Experts of a small language model.
Training: a variant of SOAP for the experts, 5595 steps.
Below are experts of layer 8 (counted from 0) of a mixture-of-experts language model. Rows are named router (the router's row for the expert), gate (a neuron's input weights, with its number), up (a neuron's input weights, with its number), down (a neuron's output weights, with its number) and show model dimensions 0-191. Each number is 500 + 50 x the weight over its row's rms, rounded and kept within 0 to 999. Numbers have three digits each.
Before each expert's rows: "gets" lists some tokens that make up at least twice as much of what it gets as of all text; "mostly gets" lists some tokens that are sent to it at least half of the time. This comes from a sample of Wikipedia text that the model never trained on. Tokens count by the router's weight.

# expert 0
gets: " the", " The", " a", " his", "The", "s"
mostly gets: " the", "The", " his", " their", " The", " its"
router:429477465429457462542434542541581548550504571499492491493501572478651489419435522475558441505463533449511574527493475582514443541552421523514560496460528515608522550501530549484602520428437538460540559453452551506504572419565559541488433501549583596568508544496527459531487519505521525430482497558517440480559521530417475557460545572483476482457429536521581497465504471423583578485489504497521539556513612538514528458520509437387521488475485582429575495447525545605518540522537472496469575564451452491436541580472423442580462569429449536476513540542542506490478562531623460466
gate2:410533535531512525466495567518489483502501567410541535470461413545467393561509457495530498445526530471553539531499493502485589501448488516446404406493542513452487478589527534551456557410506441437532545571472503519489495469492440406366584573436523491512572502466430503642533490459495482472482484474504440470486588426427470505481461498465556512615527486484464467515570453512376501551531541432463442495482482509436504518513395578551610461503535521508532503473545534460478535484491509461457558446451567519525538546613522510528509486452665431571485516612513435505547580446500512464
up2:562517595440519458597489484542540496492483584389513469479545446371521493489397478515509579520529531442581633496447494563465450508547462453567503443481536565508498523544419614498497521438519482538452493533540511513503492463490523441524470552518431462445431490498512438538482538417413495400529501509470498459463521508475525575459553424518533525520522417468455475542505518434635512541566524417538475473467458485429568524512436560613519438459566442432512549549531446523418399529576615495515484564466509516592474531479456554448389563467542449554477538490475481513516524527505421539
down2:533517475480514549509477590466564516462463554459397452505516531534381433516559459462525540442455429478446536532478474470508430503438451556422497525479507501471495521445565596533477461498465466515547464461496578446592540504598498546404446424515460603517440502586552492559517472454526437577535495519459510509465483504512523394519469492503562517503491462508517602488581571530413453480607529665459423484569462558501488457534491456432477441429537546595540554539489532557541446525511513388450543562455579493459489478575540579446471515381440460461481501507445512575549486549446476491

# expert 4
gets: " in", " of", " on", " to", " at", " from"
mostly gets: " In", " in", "In", " July", " February", " December"
router:390539551506440426514543384440526455493556527492501489512540451460427557535522491493470510555570535409527538415441500532537488553535482498468498459427517481394514498533366499557478484483483516518432440420462485465482508599451527435533427470612606551529450523533542479601462428476399452435540539564476514475476546533580532512480503512502410482542435534394466528538600440582458485542427459493548507499415390545473494485518567517453438539542553556498452468549571507482564477426519453523507527483461480496498518441613526563421506512595509557526483467476595545450465490479478571457
gate2:424497505559492533475493457412508472593533514575473462558551566503481455482378450530505576480587453447511491528554543534460512568510498468560534503523506523517521458500486455441467603485496541631446528510555466370417587535547490467512506522484550539450442443557585485587484436519502468463531518431555523437524540526518431642518501564589434391443506496393486530488461527519410431538549481450455576466481562462522496477490492481421485401444467549522549490549469416532462570493499455530477485485463482399531542469570478533498453517605456550530378522532515584506437461567459489521
up2:447475460507507467401489517563488472544460586488539517490582495482471447526434323405449597500544449535545528433505478456535440519588458445536493561456483499613515514459443478522442472487465472511529491544496509526465447468463489523446555527463542597493487538424496472534463365602541508492537525365439462455506504473485476482529549522563430417448569562495529505488500527559555559533616553456538576495555524490490515498475472525372540516448502576446454528562516466495477596527581537488495559512493585572575445483485530506572508448448415535511414574515404458523445569517506490465
down2:454504502516462566489497441498413507538385489507571547409491556450448501561398551573541462505496514550553499524414572497546483509551410448504379425568470579504523473514504492527498564587568478494498446589544491494459486441555425450525558559606547456470539497447461530462457552465581529611500391451542511527440460459552561521481469493445452493344524527510511489456519505449474512525647504542489488545424448496474492385476445503569480538479491485483542390508603592476558534439537494520495485526556551594453494491450451508452511521578532491454503451535451460567508495481537454518

# expert 6
gets: ".", "\n", "\n\n", " (", "-", " \""
mostly gets: " \"", " [", " “", ".", "—", "!"
router:413495581449500490508516578463517640494554468477443458484518449460519451510505468543475575420455573480524549549440579534564541483470563508429474522515459521503511521444487453542485493458481406478534568536583461541480475527542442542429523524490548428448526494502518505456513454457561434628450506398456583490421454449409503508471475485569485555491544533492480517506437590461454468427500472537538411502531600548569489411530502537589440562504516580549550440438438570386524498459593578523452477455572435457531562456440506540561506498625524499427515468556555493489570548483497530578
gate2:445528423503462483437505516543487540508542586470496460540463573425530446503498537501521445511444562445452506537432536501534516533489449480487439433444436504582476458473475575488516545505563480503500502518664555508395522545519511478527542557515515454423507488538526571525360474525518520601487480410444575577479444458512489539495603540517492560506518460499575535514516503581540491523436472504453472593437342554525468577458563519529456483413491581517528474463495451553411407503572551466438483486578503550421496472369517524514458488513503411575596464452436530453588477480508545470
up2:492441569431503523610445446463461430506549496552514474501445517510498546524543464500478552571633415497479466510528476461429539490487511538505504561526549453533623533577439452518469525484441512526507515452385464454571477549455477541445452420396463517565521504486554443465606508460481574428537482640554449423527477545440540559444412538462524533533510504554466482446524497411438453496526421510551470514516617459485562404536532555467490415615465441457486473543511518493507529437497471571552487419481553480588524508535550439489477490387485581494486494475495503578525532511520439602
down2:564488485539621670479525532517498405512494516498466511443586500495550451449523528436507493476490547521549508474499462534527502490466481468499501551482430486418524456529399419424449512449496474595483543453406472504412558490523474506541531445581428516453513475472418541522465509473554608344480405588502491419513543485501482532510531552449479488402543472576513504442487486441445502556448499511494477533535488465529477493485615498487585494557526521548477558526632627506510494561437435505510526462436438490466489485582454483399526551437553614583526527545551504520528508479509460427